Experts of a small language model.
Size: vocabulary 6054, 22.7M parameters.
Experts: 32 experts in each of 9 layers, 80 SwiGLU neurons an expert, 2 picks a token, a softmax router.
Below are experts of layer 3 (counted from 0) of a mixture-of-experts language model. Rows are named gate (a neuron's input weights, with its number), up (a neuron's input weights, with its number) and show model dimensions 0-255. Each number is 128 + 32 x the weight over its row's rms, rounded and kept within 0 to 255. Numbers have three digits each.
Before each expert's rows: a language model's description of what the expert responds to. This comes from a sample of Wikipedia text that the model never trained on.

# expert 13
Opening parentheses before unit conversions, birth dates or DST, plus mid-word pieces like Steeple-ch-ase, fl-av-our, under-per-formed.
gate0:121083110116148142091080085139123133128121176110116156165100143133207152103144158131136084131153181130110154112172138054081092137105103073143104151073084156139136142087065178108135116156130118095142071128145154149120083144187059171158151136085112140103135135143151117132116076107088127155150134179137169159108123168150103093109107129098098129131131074078164077090180134119076182118135159127153117142067223116120115154121158084124085165085129151124109114145133160133075073058161100132117134137119085044132193160179106182157135103153106125165099115089154170093142128102183147117169119180144146091123117162170128096152171076103091186150111121152128139123189081111065073061077093099136081103182103138114122069115123138171102115106152120143121113120119150138158108162156101
up0:132082186093081186132150148091138074134116126147053093125132119139158092134174213139133106106092124119087108082175089159121148115153086131109141113124154121132178104164126160110142122103147146173136081134145085123106143125127066138156134108117079168102102188061199126203104098149153066168105103157126084069123093121079182157166097149155118170139094143120172111101138172098130111157108149151174112109126139135149205088180155110079140110121176124135085127159066077118135122086092110164149091147114155131116131110153138126124123086147132163127120154213144168151096134109109116114099151146157168147071049104050134122103078178188098162170106157158167129121174171130162112169131089091166139142117127122090171132103125109161101142121182120119105172154140121150052150127091074
gate1:164104108129128204076145138057128141173116111129121135113121098073183085135106121136089141165115077088141110064234158093154086168148129163156152141052151067139140166090113118150109110070147109103139099049114166125165092114174114134120183103128131140105108119120089145079159081184103093165121120087157153159169063122090165113141195097154142058160113087108070171096151149139162160144173102161122132181152150105177164132157133105132097137137135233154101124150129156134148154113138186108114125120111129203130143135127136146140154115126086117138114197152111134124206131144105144117191089138146191089156098105143117147071166134124102146125136131126142124151159088127117164139125158080160172094130161123134139090143138126047097107129110149130130144188099155168141088136155160
up1:096117085125118080160087129135151088138173133078102107129092096159092170076133096113131101132136057146129137125060198089130119165125114142124110164110140181146151123136061054105133149135123158062115143167122157108109126152162094099153119111129165137128132126119141135105121118111106137108180148186140141129152177123140137140074104146135100179158162133125090119191155096119102146167142154139188125049133134097117141173142107140141093155173163156092104141183107117116104108122111105112073166131171144121149098127155167093169056124094121120147115048126107227117147120122125119150112135129152089140155104137123153129196172156154142051195122072136077134120087166113131126109093127184158122190183132175170081139198062142095213166105145121096097063096164146078140155093166149
gate2:160104063127112112042137067142119090145145105122082141107073120137115090181159129182101145111085139172071116114129133135189127107147090155145172132124096134160186118117125072201152140120076125098151106110082108185161129168136142183140184128093148179179133095173063114117115159093112138093109178116159133155138122090160116111049170078100129126141136144168085162097130075137108190184120196136133128118118153123122076137114172093147147118153117145136151128123073125076104075129155130098091091119162103108111146116138078165120161063054175140173118140099132146103191110143144148108070135113165140056146104108147138124181125154134161085109185104129135132160135108112156120194146122101161170155117088108097154126151112107106089163122067184104159106110131160148209171162141143
up2:130174129172086128201073090091157087100096062121120147126154111141201107185113186104139114152143108117124118180108115169116104104159114146124140189102118102085159099106164128172107106105114130120142175125185128163108078139111092098111208090204120123093117145164148172184118111147179091068106103178099136142162104124157191184156051137160103147145115109161114176167136157165172136121152157114161140146114091126158132100098151112085184094160154150108181092136108174127150130132105079210093141087127154085154158088188130054153151162104144145128113088143199043079133091128160124143132098108095116128137121161094104144122121126096134148155148052143192101117062118097141139123111134136170161118137117164126123124104123170142100167059154116138099124086142125132145120130080101
gate3:149053107144104158095165088082108068182102159143109170146090147122118125133090166158108087177118121097144138076156091094113183129166169149129101157116099151161132096140122123098120198123141114129172136133104146088127094163226123202126168095099114093140072114121170141125152101141177143160139142169058084085092182125174149050095171132129136166150115084141159089129155126098106173144186113132094140166150143080118086171112126022114128161169149144136090123117206118109135166099106143122079129095112100109158089123069136131115131149132096129136092100129078093167194115208136114133133108162080143166143128104156135133093152132080057086167166067111163100137166148143117099079130103076092108142120098125106098139143152082139155136105122115117096104139144109095174123082163123
up3:136098115209157110070155130097137129115113110174071066112114096128126137132106197120164114108128165135128152135149126135093078088136170121161139138126196080129156148220105135077153143178125103146142082145105093138119175109142164121162134129077099112088146154089091118052136118144171130137147109141133092140163117128168057126103102143121170103062144067106160121228198124100104181098152158187111179135131133164135090103142127133101159111131151134172125120112152082108143113069125074152175199087120073141202178119141131063183131087095143148134111146105130086082109101155148168157100100145118050117132083159108051074112124136105111148113139104124129130078130097091143152088148090124076162176128127115115144142095069173137181153149119133105115070133129141134133151105136119
gate4:149148074152189123142170124106102119182130144087140131088178127120085125110092129210109133098187128113113127080077129094145193114210111161110116140098196130140084147175169153150111108127125131136113130155121155101079169170128146122150053112119142094095082146110102186167169134178170073112088147101111126179160081085139155127138175113080140197127106172131090110133096096157102125150123095114170141139053150065082127127114142104088078169193153126116156082086105165152160135112156093169061119115149149118175101130093081178107123117085206109084150139074116151109132088148158127186152124135149136142112145137162129113146148128099134114165131097067120096113115146056156137146085085124122192107087121109076127089131174130108110128081160167069093189123143137136119095115108114
up4:120141150108088104136186161098103104161140116160100123117135151122121101159098094169159173138151140154119123162149096094207110127150074106127078149035162152130098153085099142153115158070085082136163111194126151088140119164163119152120121086093136128173135226081099129123158138114172155170094106045116068135102149096074134123108186150081161073208133108142148165155131149156086163081109096142145130101137126105121077093131118155113153107110075092085104130103112111145117098128120167170153094100150160140138093048129093119128162143118121179083089087144095134165125129107065094140177205084104116084144090114144113108108130102088171097140122143112092133143141138091141091082164141134083148134118132145154136101129116043123074178109179097167099103150144125139096046166115087
gate5:163108116128119147142208114097147163125120139154155110127101103097133106126114069101141147119071118190086117128088179141106113103145095106159072063129151089112120144163133095094059169078089117142098139107149128136178063132162132118140137114158129093121113100149103163085111114165129095136097089096136218083159127114118143139133083093125147234129090184126089165103152073136116139106096110088111104082147142149123152129084151145124120165141069167176165149120092088137094073084137136130080178181114133176094093143126120126120139145132093143158075097192149162041153124155087135155096191103115158175115139071104154131107137104085113115121156152114194187143128086117178172116048156128082175113143125125125155124073116189111147130074143130077091186135131156141110111175112108
up5:152117105136137142060133123178133094106095087106157193164145084167106090118123178131150154075122120131119125081171082150094121094118140177123176120127134155122074171192181082172096172155090093176150107153133150171114158061132099156098137086127140165110124152088161173136123098142127177155137148180159114065089157139104123093127151160120157125177145107131140120125169128111177154102127160145165113146189104140191083150126126130144136158133148176098181134187176178145138217112108146116139083163195144135098144154135089091090164103083133190070095171079139167068123136192133136164154166125129109089165128123111098138127156174165111146145159175152111160143143122136132141100122111078164204108117099054096145149146170095089099119080140169161097111106124219143142120128156158
gate6:154112075106117208104162156043090121157214178175107132127157099098155158123085150063167145111113107082088102103122130129114093119150085120150065127130132128109118145095111132172156118134103126179160096132161195118190089128210120156177141182097155112132140186118121194119132172098126108139129108136117112140125157135142134120154116092131132184165129111074169072134096112108147175134132090084183073154120136138121151113174153124071108098173133108088007102149086195141096119126120126113159129131175096107121099077152078188169132105133146142136112102139101117135104099127085094140131116144079157189096129128145144131088207091119149135126126102152109098155111170131079119140112073186085128087130116147087154056092111111165100162132151152110079134139099156103121096134176099
up6:138117082111136168093065151122169105080167129143142114169155125132106136157140175123144118144133161082198129103098085108125109092093121147157082140167166131071158155114172092126085175189173165147167142175139166157132123155091162106137167120176113161157107131169092147146117110139156148120158114193157133141158149156124140134148128129127133044110190090106091137159116118120249100112183094143167081140153095103202135082160157120144129085125101134113119114158117102141109150135130098165090158096186134100187146151174131167142109149083144078131158110165115145118118089160183173145169123134088103110104083140063089111163084172137076136163162116106111129138110083180096143135135161161160208118099166127175137169113183138210125105059194104118120149152130146148091123148095090
gate7:162159124135138137137155119089106177118155140099110123164144171116103117104086094144123140088159191151122194133151103147116094161150103150116145150110116188138138098121083136106145102122187169130163138145110187155122113127125140159100112138145125176137132137094102110068109126154080170090115155115120139118110138113149165168117128186170102190141118134101116153048124209148058127132096045170102103092093176116175124152163162138174083142107084090147134113075127183094052151101096147143147144074115107147140105102136125154067080095136146145066104182129117177211079109134164123128159115132116091123150178163146197123105061119151211152095154083182126143175144178153156115210138102187129093134110110155143140083107056125120067120104149150127110158096143181129128104149107138
up7:084092176138114137135110095095124130129115109149113120173080110118107125091138125161097176123164099189161172107096085123109118103131122173114123131106095117139164131162099115155103097075126143127098121075115128109172094143122073084159122203106111140188179068181159117122095127135164179097115110184084153191105134094142114088093127156107137181070089086121145090128114089156053111143172139061133101148110049119128084107141141079118104157185141134111120106128145197123127203139165134181095092140169162099154135157126199142112067123129095143093155075131136090109186113117114115167208118139116137156163199143069109129127153135125147115128174183177143149189076154196117125139108150130137134158125123092040068152133158122068177148136121131132136121123096168089114137108116165
gate8:111089076162181173149115184104164085201147179112184209179074148095177076078156112143144114091151124138161164157128114125140166117208079072107114118103113130184145125100179117102113117147179164061122136131102151100154147107167122157116106116152082102136080133155154158092173097081203108093110123099108133107160109136155141136098150124121101150107101134147111113153134163087107191136100108102142128167074125090108178144102132113185119152160137127133152150089102101138046162133048112107099157136087098143128123146079128149140086137085186124142114122108180114119093126136179186171182152130084122190169117164132098119170123147131152088161152110151100100039113155165165149120162148129111188172125147108116131145128137070115084139150120094146157094105070112087153144096114173
up8:116108099129198102093074064131149077124141174148071114104124160121110140157151091146132145104107107123112151119145145175052158165074124129099129110073125146111093131135169152174157123150163142105142104103108135172071093184120181112104125071152153136082115107140146139090165086129116165127159191139151151105119129160123144138139115159095068135086195129139141092152130124088180095127148131095157110118083119078087089130161142116160137111117086128160095131123122150122097140077122125117144134136116142117087178126163087213110167111118117165147142141168138150116162034115069124136136138130074150183022171139192160126137106094068120141103154142164154139129160078158177099176132090119209134084134174133091059074145067156087137123085102172141118138083141077122104128158063096
gate9:107145089168106109155162078078097091138141129171114109084132110109114082185139071149174155130066145112146107124116161115157071136108173067107073184172139186105087114137157083159140143121056117094138116141141202140139154121174134244127165095172149144151090149105103151147079147150110187144135069143142151117129162061125137178097114129094112117148139140130104142143144125135118170154083159131145119102169156133041141195085171115129095136138110146129121084113134190125159139132098142112146189095159098153088106119158117148086171131078075076060152112136115133107102122112145125073159076130146159145131160148118131064060145156175147187121077122161151157145120105100123194144140068120104133084097113137140135103127149109134169155121086157115105169157105076141105082145148062
up9:169117155154096150115192168123125098156103072101115065133141102103077084152105110112169118125140183145095162071109126137187143126123121093133135158107145106141094107173119151078089095131150157102153202108113161097148158155089142127179097106148125161178119111121136149101084136123095120150090048150112140137129095128069166188093124147096149118080169132133151106028116110154121118085160130121154190058131140145186139127114122110093115130093176098167211144191151127127120127156136160145169167124110117180126109119167151099118140137109149129065129147114110201033158104083169098116160149081164154128136059119146164112102100153122126191098077176143159082138171088132150107121107114088092106092169130152131163140170105148108124080171077143187160083175141168143110165130141083
gate10:154152154129099136119112119153078116107103117099086188164115113079150149143134158180100127114096108091191091159139099156196123068083142148088125149155125084122169113108116146097118154136152082156139101171125118107156220128130087043085160141174096168081174139122128110128122152154169112106082078119089120159169117153154134194124127178114133116132086127105120102100066184159128122166087167107078172151140143140143095098154110091092149132102129082155153148071155154144118184101189163130183119103102121130118121161057138121138148151102047135110129105111088113153164130120151110137105088084141099102121194102129142159125169160189069086115101169115127094126119161127141123139113115062127074114169123150083187204138102126153091102104132160156177088160174158151085078087133056
up10:124112073134145140147146147110113126101174150129169096067130134170117111120159093064139149150127169129147172125118178088087112164133125048126153104109160197134047177162137097158158105056119131103111171108094150136111056101092163189154091084127103109097107138157124131134102093086136141169166164151167136058119132056111184103134146097162132127118165136131092137181169072101168150135192123177184098125134149127097193220122121124144164115148106155110085123139080117146170055155073114106141111159114123124125108134144114136158089120173207155117118138125174193159100131156134110115145143113139174115155095121131107120136111140070116168137146102146100114080160083135147169150095123135102178105100167141165072104144123063104126162132131096120074184070098082128143139162120191
gate11:093150140130191119157120157142150122196116208172142131187097109146103119112107129103120118129141069146113120153140133079138097088178102115163134104089114166131145158127112183149161089121145138120093058112132180112098162084137123149116149137120080083165140174158143119123062144148074127101118124066128148168158124143069091110173135092136091094134199174119139118083126149083086124056169100098100136130123152121082179133149130218076092148165206099089123099120099148141064115102125162145159136203081178151106161135210177104150121139157135137133100122106167174088120106166139142145135109168108121175094154132170145096171120086132156096110084142171108160065158100127183119198131136102127095136108120133106171103104079131125196141126158132151157085127108176161110184182146132
up11:132121188092095171155168132077137060146109122118076131134102201067161150158173103129133106194050147125150122143018157075142101174105108158169105141146124143156144137181096129136124145106117093108129113182110120116144109125095112131146081114100143151114127140114150093127133148042187094151116086111121093191216142074231097137160110089085122196087104131136091147136126142104137128098171162115182090166095111180111104158122163072108103120089139072104098116185073134109132100138160108149123110103128139069141103149166140074175162142167054102142122101163113144105071125119157118140127165084089123165133101168120106073181113105126119103150175105091139140119132109103129124119134105129127102126174126083147138140186106127079159101115091144094146076105086122120121116151158097
gate12:139110143109140182125110056115144087121127161083106116141152076147130118126177115078184091112126079140122143088080128104138084116133140116175142130130100128103093184132098165117169113171100090135102142180107172113141151152204162216189157122104165177157127151091077097162106084131068055200147125127126097128153070107111162137142110094123121126146132145142107118171134086130148223102126098053117127154143137112108126101152191128135105191182093158126142084128150107166100203174088103154083139124159134144107069165162057097142140136123120138152121066072140188106137146160131150158138068193139093112167115102109144092142173135106116110126137124122147139112132100086081138155102077131137160122105105107131172139179110140084120142098159168065136139164195180155114106135179124
up12:161139102112160159189132090160111096099140135111113119073202089123108125138054135062138151123055076165112063140107124098132105096092120126162098159124133142127078143078163112086149090158157107088137115116162171106157131168136124163187176090112181150164128135078084106085106135089119068199112155107120143148165118058096151152130130094167175120140124136131112163161073084149128127138189107110089101138158171125051151073165162147133077130127113147125116166194100133159167161131126127137112106167122133153118111113182164057155141110120125118090194092103136119101152154094126096111147081117110022117199092129175135136148111132155087097143102152124139091167149105095134115099096145144112146109154088150144120057112100171086086124184103104087102184163169105078125118116160135
gate13:060135130049146106146092111092151125119109150168171087120182126106062172116125096113197133129149116111165127140092111117148084139147119086089146151177072152092069096155149092121145140118131107094137177129152101180115086096126108094153128118102188059156091084134124138101135122147118173151117163154076124143098132159081116168088129159130144119216168141163147134157144094084098167148157160128120140134096162095095106160121143112099079166183127198140113111097128120144140126150231127100118113121141142124195156133092145185176134094144164131138215082157146166130127092132123150127144110135145130128127150121177190105076166129147154112158168092201114096112129157090085104123163072130161155099111125106151060107152137120106158152095104155048127076107062119126125115214114175
up13:162123131138118141142129142122114083171136159191131084206107035127147126098149142119127159140175133106114055095171172107122117112126107150136132149094145127131111143117204144130134177107074102135164092119131139122136113103184152119089110115171105104150116102167178146103114180221116114092131115127107139098207180063118115171166158078135179124172112099124054139090169151082082128102155148114137170098174110118095123121145133129130109133176122164104077098165147085126118096100097201168139125152083149163078131086105144146134074061074109117109114130153148142089131137179095156155204103122168183166103102111117095120160173088149111163137170133091118093116107104150145122088150176194106121149099137135156116106140161138055182148100207106150140161113081163137073172140127127
gate14:144094111186116172142129093124179105168094169129069129176155136132179129086115142048183121146205085170113141101091110139147108121168112144116092116134119185095127158096107169146081152165123138114139130123153138101111124120147091162170152177093032116184090112138132161122128148166167113161087108103120160121130107159154174140091072155132122136110149189110196170093161126132166131124137122140087123121098150103252146126086117112155104097160141111110080164062100144104139161103115164194165132175124124163134116117111116138142118111104117166080120063131161128149128090117099112144178169189092147082096124142125168104115115123168137167157136069142145145112152097220140137187156091115100123126143189202110144143138201139095109096116129127114171127160071115174166102175141126
up14:142160119108107072091146096117084185104149125156164131103112129131108068130120151115140078089129134056113130161127158127148113150090104093126084158117151149131079129111164138090221189068124127202132137163112094124139098207136078175130115100107169118115103145145124146113152153139080086108149123166141089111114152150105117155123203075110072161179093084158078165131159126148093101145110166097124121125055128087083141083100127047158140155159130104165184135109143129102162115130142143135138096095123055101174151138122129120130138158132116093138140113158153120123177095105163128077099130152120163132155106111098092164182113173120176090130136118114138073172170119088121054094117147118080078088165095129113085096187074072181136066117122164155111194143124167097153174096074151
gate15:110134097124141164136127106128135121076083140098089098117114133077178149172076087074132167110129183086141156103084189123106116105169090142157156104125152120141131143182139047179187142120152135121201130078120083171131123091147096108150132093113172116087123071117134104102135171140185107168121084073114160092112088113111089056078159159097153101096088095191117152141151093119117168130179120108145136186169105112170155133139103131110091080161100138132113111090120114136117138119135173152086153134145139115134099192141127121164136144085128102134088137110142174164118148124152175118090126169063092114179107145094128066138197073125107119188106075141104110170129104123107148122156120130164073167105110098116074199106194151153201173143122109137148181159113193048141118128160131
up15:135101171115138104096130159136154106141107099154133084157132106127120202137104090120106204140115081131102146162145138079163152087079096140176165197117083100167141174144152183129097149200081033098148115132125122123142169094069112117155069117094201094158135154096118060108141130105135133137149092125067140137112111101128144091181079173088213153087171133132150149145170139146127135096102125115168111121062163118119141156138148095102120115088142098173068159127109140093167130139138133103072205115148157162138135130166099162122145091132103160080110084124137104076132103150117159117133100159098123126133069179142061141128118153159102113184153136141125131158187148095160216163138117073150127096155126113178167086135148182127191180086119142115108103103110113143164164112127073
gate16:092119130103134152131167168127173092193119121117184048114157182120086136141111096101126146147139155079131114155127164146112094180165120159096080085148156135120115114141168087171142103145127125150170124154102155092104143131165129136132118071152150157132144124162151181116117130142130118139164159080129155097114145089134103068159129137143155056181179154104120099069127114117134143136140145136097088104113148109120097141123108060077101198137080131144144117110170118101104150150091157152125152170071137056191052161132150130140123132128193086118118104115132097161090147121055113130180191170075145082146105143134091058039108154086138133157114074154066137148133088135129158067110093153155109172116123167189152130064143141175181111132171139126075123129133142092079195157185090
up16:104113094081105099096121183128085139076150124137150096179132124082173131169071131139105059165108126137132117113110152120120102151119147153166119175111093111125138141114101146140178120132068129163125055112113193112155086112152143160067195128155144122093143195179127121094147177143106121102227116116216134111187113137196118108097168119167060101187162135154111144101155118162115106130129086124083180124125116089098142114056129120134141135095061145171091136137106118123138140127137132105154124084141149124172136135100132115092099134130180045189052095109129109113081079119113067120097142167096125107193117108103103103109109143144129111118107064128045163094139132129061139158113157145069107139117122186138140119136081152155097104089130135151125103098104163106073180093158113
gate17:107074155135125114144120172133112105113188119120080109138127120181060123123142116137131112084163108178080154121099105125105078120163125102090170154113115176128130146198092111156144184148116072099109094130095144141077068133082131192077132173161154130071127140144118113093089129135137140093074150097058116170118090116155120130122098151174152083058128111165195072187121080103126167140076134095189138155090153107101088185141159128090123131177128147126130045087159110108099109120129152106095130083137062149161178129207078145152115093117114110189154155112150140187118127140119091137101134085154105135142128073136134107113150118136141121133162148126193151078130131115120127120158069177088162182138087160107114125080091143172087135137079096144175063149094160108100194100115149
up17:090084170137130104099150063083121101072179127114070126183131113084095134111152196155108132113153091119131032116097203149137181101112178180146140101161089113164130141163177109086102155100114123121105140078097072100129144157113120154078144126105105127113059048147098099135148104145152175063115139106121118099059187098173121156148202147148153113110103134128142116097110169115161155138136105098122114123113081126150142140091133049146113134188145119142145109109128161113134184133133124144142109052109128136127069131122106147101103131071098142068103203091096115147133183103119142135127109114151054103143137125121123111173150122197170077157159122083154131058114109109154097191074125156168176170109102126175104140150139134147129137109082138130177116105100159091151084097142173
gate18:120091122158158214144140104112071111148110131141100143138095137123087072121166122159160163058089134073170148155107145115152166141120122134136141148140083106111172157142091133097164190123131109082093140179109098106121122144177142142193169137093094131088072160122092077132130067144129151168114152180153170100186131097112069183146170113104112176142107165182083126136137130091125117168127133116101138140148170076151166163202128190125134153176171129174075119171116086136114108181110088099171143126122112125173111160136145108087058117132174158178104140162137129116091083196179124137165095204075107111116093131167059111098160115140143073073124146148132109124164074160102141114127116042130105112175162134095137146137162091118155123078094127109115175151130110067139132091144114
up18:145139087134184156109117144112152133135144191183121081143104092138154089114089107079106153053208129130100124139147090117100113161156085098153088125098111182106108102127197112171146125101113147148143143157128121111115041179093187176131123090168155084143130191137102127121122090136138124149143170108165134142142137102092149083092161073146140170116177158135125119108113105103182111178157058132215086084144135100147170115134148126169094097163146112162087127097105173167111084162049072150154121151148124093118135123152121133160129174125140154143171082177155140157163133123155075128150101134093176182108097129114079102104112155099130155127146119184113150165157113198133106106168104168128136135100098148092054114035112080110101135131193129170116144128152131052149087143095131
gate19:171095098106184113156177039205128107174155195130176105110122136178141111121107105082134053044126102161109164176179134104121098124158140123129130084116132061205127110165148124131176116065132098079074084160153147104106175111134155130168094154098115131113123126146138138128113115147103078175162119087129152157090184159156099148150146092110206149134092091146133052100111116118155153181174124107152121105100151106103156132110126134211091124172189144104128079098137154118103142135054099104100157140172122115138142132115080115095132092141135192193170099157167134159165102207134134127161128165130129124133129178156076132154160146133140144169158156107087086111121143162147158117112096175156149169114143115134108121146198173108071124107145138074100127144123138150147168131112164
up19:110179102128103129172103134171076107115148130148150134056144146140120125123165123115124156093082138124166104160207107136109096139137135113117142091148115113098147142131135091222092084154168099125128097130131131166149102067081094134098201143194147068102134111146171137121126155120086111150146129127134137098144073119138091144131154070159186129138135133176141130097078088133148116143098105074195183096109151163100139165073162087083117142153149119082184098067186160138121140113096136125105205098202082180088218096170092129160117128153128136143153113073185153103106127148159107099139115066142134124090106152119137128147105170100152142135154110154162085133073112101104144118155111164091094141121068086126198127086089164164142131189133138141155208099135139148100178162175150
gate20:152167088138154197159142118129134130059089117149119130117113152143140138115103119120118130174153166079117174152189156149112146147150119123150152121168124127082138146089180121149125090143125168156110138105110156188161182097099134152072140125133122102060100179135091078098113088163129128127164111128158190142101087129098145140139111122121162085145083174068150169085115147100150188071035123106165126114131076144156167159073110180104096123152145118136102164065142095093081137097084142098091213142081097174141124132102102169130171137107154106153163155140153171080087131141069164158136101153172122100126093153100102124125059126089140185148117079174161140098139083156102144163107064121073141152182162105138151142134043167147117094081158145166125152143166132160076108110144063
up20:156109104170123102086166130160167107092116143119102088117097156166120081110122150089091123107092127179085069079122146086134155113154100144144110105106121139099056148137097134137094150126163141120056172110134205063144115140110115119060090185164157114165101185130080133110126117096148122135190128120166113137154181130101171143138161118049068121138122138186109160132095079190151137143113141137123112140148159115097119105038162120205061151106155130052121171147110112104097171103105177081065143094124084177122144133159125100105106116126183145139159083106143128087105106159127117093147166073059098129090175059124178114098089126072163134145145153094162112160153146099173133099117123101118121125126116112135101099137158082035070138113122081190110128127117138144142130099148131
gate21:143113079132136085089172155149132091102150176102096074154133117115168124134141193090138126065132155180151155096136167083112105162112123082098104167105146156117080170151154144142120112107146206137112060150139129119171089208162133130145118162108134162147115154115113129137090123113118078125036142114090158145119131152131132124078194154108103137200071101149119123168102099137049178171110146156088192163155147104110154106124139138119059207116155141149186087147148099124094110151138135203119128122102150111132121117126122179155135128132183094095109126142158142212149146153153085129125150117092148056141181074155155085079150143111138143127086087132112116119125123105199114105144092088111092184102084117162164150098107105185061125143117127186128199129146117142103090133122080
up21:127154126097123155103164098092109146097139137124087118121140145128101131122110120126099135068166060159180148080094100048175062139131135102167145141104160137108063116111184161130109059165112105093139069114117134079171113185159142110100165147166132147123128163145145160076177102132074105148129098138093112150167151062149095121086210114132147115153112100082131094129087150106140152150157146161100180159133098118142135125155052153073095146131104199103161135159171138140123077151115099116095170136108157145128123096151182129150128156149171141109078101124120104135113156142076091147118125106115119105168133114129144100108164068111111096191073030191081162104130066153122128118147155085134092140158111118134097083125171190116095137100151110155185123135149057098174028117140145
gate22:142116174137131128114133130134137073140136113161145102109147123116107079142050130148132110130153115095137151107086134182169095151101091096097180096081087078107157145053131162142132058149131125202181099117178102115120106122105163204110148114158111161110122121147099080116112140192126074117064169114149106148078154135096141083120132092151122157092120140114197163158124095078141152125088175111144146142096105120107145090158144131110127160171192148096057103104148109131088191160217126153036107174094104133073165097193147155130122090078102099088190093131128124125137106122145129116137081093084143160132093156122104130130107055131085131099083124115166161202094130115132102153092085139082086129084138156068161092164136091166168092092144116146119112148074137138160150132112109
up22:145098161169148133114137124145133131207184122134101127114115116112071144090140121164159102077188145139135158177100111137150186148141127151122126142104117129058132067122127121089061157132121151076101165102146172155108122138142114089138186114129122069134161135137129096148176118106149106115138133134118122165141070110151149105054101110150152101181116155088070142076164093140062130070133190111119140115105048127037158097084119129159128125128162159144116106093111131099129046095140139076087099107202133080193109127099122114122109124137190128120062097121129118155129119137155126123149101122114127192116072152191072106103161180081103134140110111191108128143154111155114115167153105183090137061117079135087153121134060091164103162170159136095055106122091097114087080134116115
gate23:148147131160117184120153139137137159148124113136116089165111119125116169103157176198139122122094154143196108157082182140130130093103148128114173194119112135120123092148133133144142079135114132160152193151158121167116144133108136102106162187087111156054160153108180136116074076182215067088113171139196155109097140143106145127099133182136109129087083131168117128152190136146131140055060157108133095146156100124119105119133157173145087198178148152144124125158047126140098104121127156088121111077073166082159053120156130167148141130117141158137117155129166186126093175136127156154103136152151112057160132151095122146074114093103161152101144130148090192135142053111157143072088095167113154102157129153128140149178160124128116089126100093118126166159160188096051149141068121
up23:116077167110104103140103153154175073152166104112155156095116186106174148112117136164127128148152114118130106107137082147186145146017111079199143162130140129105117071153126148063119162156185171147145152099139126120168122178087152088174121173089100164196112096141075166124108144130100149139152140123153133167172105129164115104176111164085118104154114136120097130144095162185158130176150157170120129101159112140121150125158197064109141120170090098189145147143057178159106101159110108122136126172188113113074145163086137128106169156187093127130155078192072133120139160133095166148115069091151081124113122166144156128154124148083082157095091158137142102146092110132106089095119143089131171105088138129146123172127222070129179131106091132162131135105117114186158102181087132
gate24:111151085100098149116092165147126103154096141144188151158117123167074145143149141142127116142151161140193109089143092175170167188092132105180115082120138162061129155123099114138086162109162155094075127131115150172135138127182103149141150119181117165120076128149087181119147131104180066118099143104123056126143151082142104162107149112142093111152129123149153107149078162107076167140081135107187106075089184103068128156151144099159126178158115139020146051110169165133120108096138124103159105126205101144129197099159125156129142119106175092157122143066189113168172208118142112135169100101070103098156107087122131122129150126115185092086156111143121130117103164147121111155155174071122170120133175096153182075076137108127106143156123102135123147124062161126140137099099187
up24:154093158102134158115161121110142136203163146115191088100142124134055128097116164108129100193089128092146116128110182138107136147128164104081131051190161061054154123097143147074139137115087124084096109138134052105142079124176145151106148110076136129163101046136098155092127128142140160163130126100120127150170109190194121139134133076171131139118126094167174144133108142061087138102113122090140065129144130144094108124149136139134054203155097131093129126186126063111128140114122126157139129152091111180110151115166123128139165106113085118061119177081121128121093152131112156145121133117133126131107138113149138108231131099163118043190199112124122147142140137123134100145127136118150098142117140069159126052149121180083133147059112176110115073143125071162149107100172110
gate25:173114127151127128127099130095119154179126117142159191083139115119153111114187144132150119113141159150127128146072107140121144144168104113174160109095091113143130184061090162050154151123166113049161105118062122144154117122130165191118137106115111124085111074165110138157083189209142128131088124075106089121174117146133110098140122095163175098179125135040132145124115109148147152143101102088126143068084104147141191147079107144119107140149154176067209150107131158143133077105102104081121124179116087244154146127144130105100133119142083114112162137132161088101134119123172159105119066065165167056178097131102098169141131167100116178139108121150121129078165064142126130108069173173128134114118154084144157144179149141150167084108111108109163129132120096147121109132094185
up25:125068156072142188120174086156078092088094118169121101118147133085075142137143125149142158085125162154135144136095135101118177128165107165087130176114140180160107203089143074161108060071188134090166144127109150101149116126133163147152126129067125129131091170130144097174100139134135157220115137080136107102122105116127081071124102176096127133116149153119171196085127156171169128152071168155172168147123128120165152127128079135106097093145150168083158161087087124181121064124072136093142083088198147147115141143176080105114158096112135135121101073183188137115101169149128132110131102117112090082131087137129126147115130185089162128118179139149073167151137090173052138124073103155114166142138157068103135104166196139108102115104178142140130144119100072131089116121132159
gate26:180095154132157106108100095103146144149168132105115157169148136067187154123095152159139125165175177162150124137131095097134139091115111142169073158089137162123121174175124098138118113106193161135115125105102171175104136162161161142150079179101129154195152112167136123117161089101190173136080124148158155143141153122114176141142074123046149123149192129112179099116161202134150147046150143124143102165123108132203127121138131147081153106130098142161116105055107145076117138153140129168045141126128133187169112114115117143099137154114120163151077130099136121112144108121119135116098160204112207057175159129119093088074096126134059074123091097146109132107084101166108168128059112147156090183166184090134150073134106125110166098118129104147133151100104135105083118060090126
up26:118143154142093129180157148172134182146064127142143175084138060168186131111149164118160090179026125101120127149125147132150140170140152219083148098101126151082104144103140125111115114133129103096147171153140138160067128102085114149118107097118126125143134145110150178122111125170139076054153082134147127095118058190072125134136060079101063116099094118183147101126083162161149130120137115113133122109180128149104168067088100135109098111128125129124121123094119149109093151141185165115130055175091131084166089106105163075142193164110120096137119178056121118101104135111103168097145139124121170162078082136082097154111093123150086150147112159091082134129115096083111139140195125110090091138120086074176131175101103086104149141149130164172106169136102167141075178114109175